config.toml
n_layer = 8
d_model = 640
n_experts = 64
experts_per_token = 6
d_expert = 32
d_shared_expert = 256
activation = "swiglu"
moe_layers = [0, 1, 2, 3, 4, 5, 6, 7]
router_score = "softmax"
normalize_top_k = false
routed_scale = 3.27
balance_loss = 0.00456
balance_bias = false
router_logit_norm = 2.0
init_std_router = 0.0165
lr_router = 0.000486
n_head = 10
n_kv_head = 2
head_dim = 64
vocab_size = 16251
norm = "rmsnorm"
norm_place = "pre"
norm_eps = 1e-05
positions = "rope"
rope_base = 10000.0
rope_fraction = 1.0
qk_norm = false
attn_scale = 0.125
tie_embeddings = true
parallel_block = false
init = "uniform"
init_std_qkv = 0.0301
init_std_o = 0.0301
init_std_up = 0.0301
init_std_down = 0.0
optimizer = "soap_variant"
lr = 0.00202
beta1 = 0.95
beta2 = 0.98
weight_decay = 0.21
lr_head = 0.00421
grad_clip = 2.0
warmup_steps = 200
schedule = "wsd"
decay_fraction = 0.664
decay_shape = "linear"
final_lr_fraction = 0.05
batch_tokens = [65536, 131072, 262144]
seq_len = 512
doc_mask = true
train_tokens = 596700000
steps = 4014
dataset = "wikipedia_en"
Below are experts of layer 5 (counted from 0) of a mixture-of-experts language model. Rows are named router (the router's row for the expert), gate (a neuron's input weights, with its number), up (a neuron's input weights, with its number) and show model dimensions 480-639. Each number is 500 + 25 x the weight over its row's rms, rounded and kept within 0 to 999. Numbers have three digits each.
After each expert's rows: "comes after" lists some tokens at least twice as common just before its tokens as in all text. This comes from a sample of Wikipedia text that the model never trained on. Tokens count by the router's weight.

# expert 59
router:505451456497459500457531532508513497486537500488489486539521501544493537485515518508510506495490484490535509522477501493481499473491513468495524491505530482484477497523501452473503498422497512479552518498485538481494496489497490534499536504535494483507506513521523465517493518485478516538517458555477543520482461502490522517489538439499560497497434507498535521485531498464485478477486501425479498522523462442527462482501478462559507465516513467504508531480447495468508516515496513
gate0:477463532493517531499492505527497528465468468491427493573462499520475482528465508486486511503492504495531491510476479456441517496470441502522510522508513492527496488474535469492481498519470467506460500540544474503475525512505543500485468501469484499517511483538490519476493471517522463513546490474511531505508478491488495537488483494486509515525489480437540500494489500487504492497474493504511480487491530458530483522493481479480479527480509485501464572509519495505471500495518502
up0:490523466518522471487479503503474524495517540514473504504550490503532522502493511481485495496477472507460546487491454553515495487513549503472534507508516527498501489461483495494502479478494501504501498480513507509523441474528508515511552480529493485444509483478475502499492507506482495469453500512505485504542502530526528499506491520517480459515476484504501532487486494555516474493493504475474505501514488542494488493497494512517467530497523509482517463478465513500507490516488525
comes after: "\n", "0", "4", "3", "8", "5"

# expert 44
router:478497524528482478496471464543453511535516498519526491497502511508476469504481512478499525497470486494476509481487515542499488495529496469517454494534549518465517504497469477480503524488506510524562503472503539497475500500527445458493459479538486516538509522477500509469451479476502519491514479474464516522495501486500522508501480529483468473470510475550509491505521480533518492525458470510546439450559483501525449493506458509492511536443525476466509486511497511531510513484529493
gate6:502542490496493506534540509500489528474494471452518473487503533522494472509506516531493498527524459552498475558522515483505508508522487539508455533492550505508466501557520494511486481531493533547521506540464506482474512468451535458478530487527515531490508517533517502505520466484524503518514507506497481500482473491477497569525492502530505520501519503514489487526477546499524516467480487500496468501432433510465476471489484489500438509500480553509540471467472517526499483486476470
up6:484512485510508543480507493533505490514509498472522550526494494551520519482514489548505530558473516472521494495453482533492524490487482506484523489452486501495495505445509499459472485497513513518505460475523513500504475418513481517500538524473525515539482482512484516501469507500496443472487500491488503493541476471536540477539557526478500464494538514464454523489510495537464478501532567519501536482497483513533484504481532478490535498485502484540505518532539523525477485497515521
comes after: "1", ",", "5", "3", "25", "36"

# expert 24
router:511479478526475487449481521524493515498473500499478486518497476500487461528505509480449555480467497529463568454470458496509545498494486511501497503521500520482494529494550483481519495493524518532488547499465475463504523476485504531483513500499475466516491469534502486429536497501487510471574536523539518511505511541529510481502482475466468503500486492509545486455515481494504467503482493528492529497470484492473511550536517506542523525513475504510446530509493516476494456506487542
gate6:545486494489497500504490483514494491489519526504469515538499541467488489537523532523507515538533475474495510498532463505527502488466485461510491463483509515503509473523532497489508508539484503478471495499524519523513475476467562520531484517500544501468525538525506470504547507485460537434484502499512458513529500443483486507492514504524521506496511467528504522491533494470496473530479514500550509551497524500494523474460460436481502531552478521457519473477483468484467497518558493
up6:529493504529543509489487499510520528499491517509533453460492452532514531505476458490500470446508514514473487503468523490491518505500509503463504460457464498500520492483488526471523482421525457518529516528470486500489492512541512488491522513512491512508499489494546473435502485537468502533526513525534505469512491531526505502503510476521464490492511478502533453482495476492488515467495493470432496505472505470512477485533477495513519470447494462476518511487493508498533480491430482
comes after: "1", "2", "–", "7", "6", " October "

# expert 47
router:514489530447516562455488509528490481455510532476505502534475477482529517463537472489511499515504535526488487478498469477468533480473463487525548495491501444497501439490492511482478461523454516499517497493510524530519469474523456533548514466479517480477489524462483527526489517506465516514496491522482516481511500508489483485452497446468512507521518452486504479498517487526469510470506540509477500520480508475516536483498505540538524513465464483482516456492504503478487508452496525
gate0:495472433508496511446505508508540460481494462518515511507476464521488511530485520531511497494519519505509513510515503501504493534506448539500505463480507515508544526532539500485492461501454528534545487528498519464508470531432496513538530486488507532497495484526501515502469516531518537527474538490508462464443437505505449497475472458513490479517482548500485487508513469486517527500526490502470535511465528472503532520487497481480472500490478498531459507511535519527504477475475470
up0:483506487534530528494489490531515482497481524527564504499462453500511454481475485553483458473515530482551469501496500487483502517478521476516542490452454532496488495521505502507513510473454492497541507518471545497547474481462486518489517521506516534492515476534491509498530499507534534484493485520529486513499523553477480488489512473492471473538525515505502452485559528478506523466533479467480534525492505523475522494496477454510486511499490500493509551501535538483524492502495470
comes after: " |", " |  |", " |  |  |", "% |", ") |", "|---|---|---|---|---|---|"

# expert 3
router:503486509535502463535487501483528503521510512524508504473426475527451555510517526522488512479501503541537496525526471500510481485495458497506474490509477514505506529480498470509473502474521537496475483484466486535536488522484495458528536495498499494452551553521494523497513515495493528508543480513512491530469495484542502515529503534500501513464507476488504499533470539491455509483457488471499525522469535533496522551504486535529477465536438497560481526476478486515509438480504476
gate0:495495558532480476522485537504498532501475547525470463502549502481470459555514476485488467492491484509494473494482456522489481516498484495503520481495480475484468513492425503495515536474502520529522513511507507541521524487495492499481489483549505488522453542533469486483504535555539469475495548500525501472461540469503535556529452482462534482473501471498539433502546528478479493466531428516453503496460486479508453462465557515482505559483512528530502500529501546536526462483504465
up0:529524529525492537508471520508498489470474468522514494498524497488450461533499451527522459510507538504548489460508490514529506499520477523465533561484472450507470504494451466513512480479502497513519505512497466531507510462483482503490521480539464504524503530511490484515505493552563504496501513524518492464498572472475574527515483496503536521458509486502508446501505516471481499500546478502506481502455497523519444458481526518452490569490523516506505538500531515513523470467488496
comes after: "\n\n", " in", " of the", " in the", " of", " U."

# expert 8
router:473496503488528479510505523519509498513493518473490465538517502528470489488536531482492527510498456499460544479503468541514463480521478510559510551497510510458508522429525524502509503477532464478508534482458485468499529470460501489512554462513497535512501483511492525445543494476442492501501520493495518542522490513492509525496499439496460466536477518504488526517483508478507492506482492480454540530535502512515499511513484527549529469540461524505471532491482517526509467468464534
gate0:510501497509530454508503535481464492548503504488475516481542504453516484515509536502514516491521492413478494536515531505484506499486490481503482510508496481558488452543490503498502479531500526440526541485507481491486509490506531494477527466545530492473492517546514506492480507492496502504518508491476437524518527465498481489493515489517494510507512485490462444441488541510509550482497487492522536547477496476536494498531516456505490522508546503506512510487458487490488511502483551
up0:488466539478536505504497501486490508479480510478474477498486539514488527500514535523503436532490519497491500473469471523531494522507530465478564477499506502487501504519534470548488492498515526441483490457516523504469519513546465532477517489473451446451486510511503494527546481516485484516500491507516486488482444493501479500528530479499540482464464502499538484476493494472560502470491493506491507504510485523491478495567505490486537502501475498490493496520542499484518460451486506
comes after: "2", "1", "| ", " | ", "–", "0"

# expert 0
router:483471499467510482505493523513447452547501489540504481507478507542503510496525497480496501484453445510503529456487484496526496502514491488541501490515450531474488517463501561528469517461517512495492539505460492478459526483494535478483523538450464521507501474498502553482525491488495519467530518463469496474523503541535453496512491522502461524504529469471480541528483481528520471507519497546512508491506512507460513525464508502539493467504460537467493480512506517505466499462502509
gate6:509467432466511506512504505490567504513485502463516474500526506498512462563480485512534522483476528496476501493511500478500501473505510481469516504537541486518475540489496525532519481519518480541502488513507489464523493488495442451501482495482506468526458496507523447486515520510553530478503441510536527490520493471504521522516508481497528500470511493510498460506484472508484516518490505515470468533478515502488529509507483527488492481500490518537499514490481496494477462509479482
up6:511509546526471497508479496475473473542510496523496509514463501467500481436535487449469486538505444525493514483508465509472537525521472507512516495462496490469506485482502459483488529515486483395486515480507512505489498467485544540475504499519498511467488475487466490524500513524507458524485544506511479504457492551462479497500494519501511485549442505524533535496504505476519451548553489483510542439504517493539488471504517460510490526512476496490515548505504518517436476489515475
comes after: " | ", ".", " ", "; ", "| ", "–"

# expert 61
router:530489517501510482498466489505456512481494487489495489500480487451522471514487508452499490535529477577469528514493483505523466471541511500487544487465493479510498475515502525486493475539492514489495528526462503519511506470548527531495485511494497542566535503486507457461540516477451491453527472457490476465526521514533520495499502557549499488461517470485565480532486532504521519489529471501546516507499483469498529474454486502527451455483464463501482500501518470460502524501511486
gate0:513504489494480495480516469506523492576509480451500486544516514496505486507470509511507500491519544487522499444421476506490529513505524522518498484503506495519512487499555507512532463508473522529512481468521493479503523494497517494519495485457473510438496486478532491503557512496490491506487516535530488493495484506459492561477519481491477509548491478491497505480491517491491533458495505507535483547445499467521481508515529518480500511521481487507502498504485488527503513488469512
up0:500547493530518503467535513518498531461479493486509513517531484534494475488505524499495448507534496537534502491501481509538529550511488468478551497486477516508461478515452495478468514518479509457561535529550451473474509505485497447434538516475504512548493535519545502480540485496503494450511525499512520511461557508454470503518474501514507485476517444544509491519486499526512528519507498507448455507490513535514513512544518526479462503503466501505496490519509546505502503516534466
comes after: ", ", "| ", " in ", "- ", " (", " "

# expert 33
router:465521493475515528476498480491537514485495481525493449524505471481518518492561506489517501479487459504506484517498526460502469484458552497462497479454521527509513481469510508458497493484471490474524459512460526476527513558472537469532483468469516484534533493475497488518514475511525488472524474554527493479479482519485495473489502485502535520481465487495458503509485458458494487474486472485498506493523463540511527468488498472509479476486491478485490461486474509489496517556501496
gate0:451501494504525490490492514487524501511499499499487440524522508517470508490505494527478513496521477508520488519471506464502480524448465533533504531516512485489486521495497478510496520499483501471502463480493450514488449575502528514510501527521481485486492511501492480532536524508525529478497477500512502508509483521521508524495480494492487492499504559500483484498492499519531540505507467518497485473445501494475515491488512479465493467490481516470491472521528511510492553500510500
up0:505506498516530498484507570477479487481500538530491548459522532574545517451490493518490551485514483481493477509533544511522526539522465511475516506523519496499493483525430449487487495470506483519485465481469501501542503526530525537483492504489495503479479522502503508532480513470535541463513493471437493475512523514513523479525523483496500495514505545461487525499483444494514486504517480494525513488489500509503513479446530512489480490502490523502512461537495504529541449494521535
comes after: "\n", " |", ")", " |  |", ";", "% |"

# expert 14
router:537486535488481509496464473505476504532515487487562513499517521507519517484478492488511494519509469548505495487516484512485477512533539497514516509473491502427463507513463506466484503469461534516526482483513572487496529499520521479494522549485503544487487454512482494423494489485495490487505519535480500525459502465472501500505508507538465527505499506538517506507487425515494444520471507492487430512546508486534480496493496495537475464508513507487483503558508529531492490443531477
gate0:510489548508495519442521553529514501494507556463506503548506497492533459505484520532473498487494494531495507491513478446532504499471516509467513547522479493522512478480498488483476517493502504489495473473509414478470547496503530499489460468455479497524541499504527492456471440487490493477487511498514528509492512495548465506463543485484484528457463478496470496493522509533486489491542475482481480500509502498528481497525527501502481489470544505509443484530500476509498501543457494
up0:498523527494475493492488511504501504486492550459486511556529423505534460500538515524504502506512501443525547510487514457539505528488483513457504504503501481493456519534467494489488527513507498508480462508516509468493538480482511471502490496530505527531462481494520504481457532451509500488524526514520528506493511519541516528499525514473536561495482505478516509496522520518514435473482468488500474499515507501482514497526467495548572467514524485524463466478517496477486521487452478
comes after: "0", "3", "1", "\n", "4", "2"

# expert 1
router:511493524552469515519515499487519496499490533530524489514515484557484509503517490483503472470512544503490500528483488489477503463500493525501510504485515479476505510508491474468502490512505475477521541462456510462479524511507493517497538508491529508461551535487496472486484468491541473457542503538501479551496484518484559510487503470470513514505481480505494524462506447488470483494479478498481491478520480451490462471502495500542489488488519481473522492537463510482487477501473522
gate0:473512535513516473476452510471466485508506517464469487518490465469492502501517489493521489478505490504500503493482511553522520531476515515508511519499538512463459493456506497559503433511548535506497487498509499500503485503478524552479503534520499497471524480472513487470495521519486509504475527500446501485531470497486482518533554515466510493483517483502554506489507512543523498497539482557514526527516486536456572501523499525497473488552517553506457500509499534508497492553510521
up0:463486511513522525452472482481491475464532496468480494514498486489482493516434513517499502507487514517518499455500504514502497517512525485476511483510530472488436467473482534529481453516541536487511508470512493510519505494475500558453533493511505487495533473489508465464478500495477498487468527515494542481556493486510497522512533524471524506474504504520528488455468506548524497514542513531558542548484460488486553502530517558476478490529525498482476496529498496511505465506471489
comes after: ".", " =", "==", "===", ")", " |"

# expert 13
router:453492479484496480489530467509427435526504484510454527494515528493497528451513505467483475521473487546461555520505486507489497503436525476500505459484532529493498498505482526527475495547476542470483497497499523520498534476484483502485508537521468505529517468474515466478468530503526511488518498469448520478502495508506518474503511523546491472556497512493551489522502502518476554507545499522507462551495505478528483471455526515547468443508507522448483492484504494518509508500480503
gate0:520500472487443518524472526443498487485494526511484488480536465510529527496517508527478490517504512471472528455471512509454532487491483442487481466507524480504514496502498481507474453516503528479487508460523489486500495473499538519514468471508483502522485516517511502521497552449500527469521490543517457467579442469524476519530518497510506470516503483463512507476500512527542466532483483502532521512489492518523521498528466527506496500461479460499488522456523517499525519537451512
up0:502507482494479515512464559485480477505517495488502498477521461531517507519512499522481521486492535500468561448490484519448521478503487512521481481536508485512497483533478516498502478523497508479488475455496514494492477500496504533538457442501492482495495531521503504516520489431510483501510488485523470426513469501486499545531505460506540492512496493471500464476507509507562470533447517490522519507503505513560515502543503532504508508486467489488501501498521507505529529508446496
comes after: ", ", " in ", " (", "–", " In ", "In "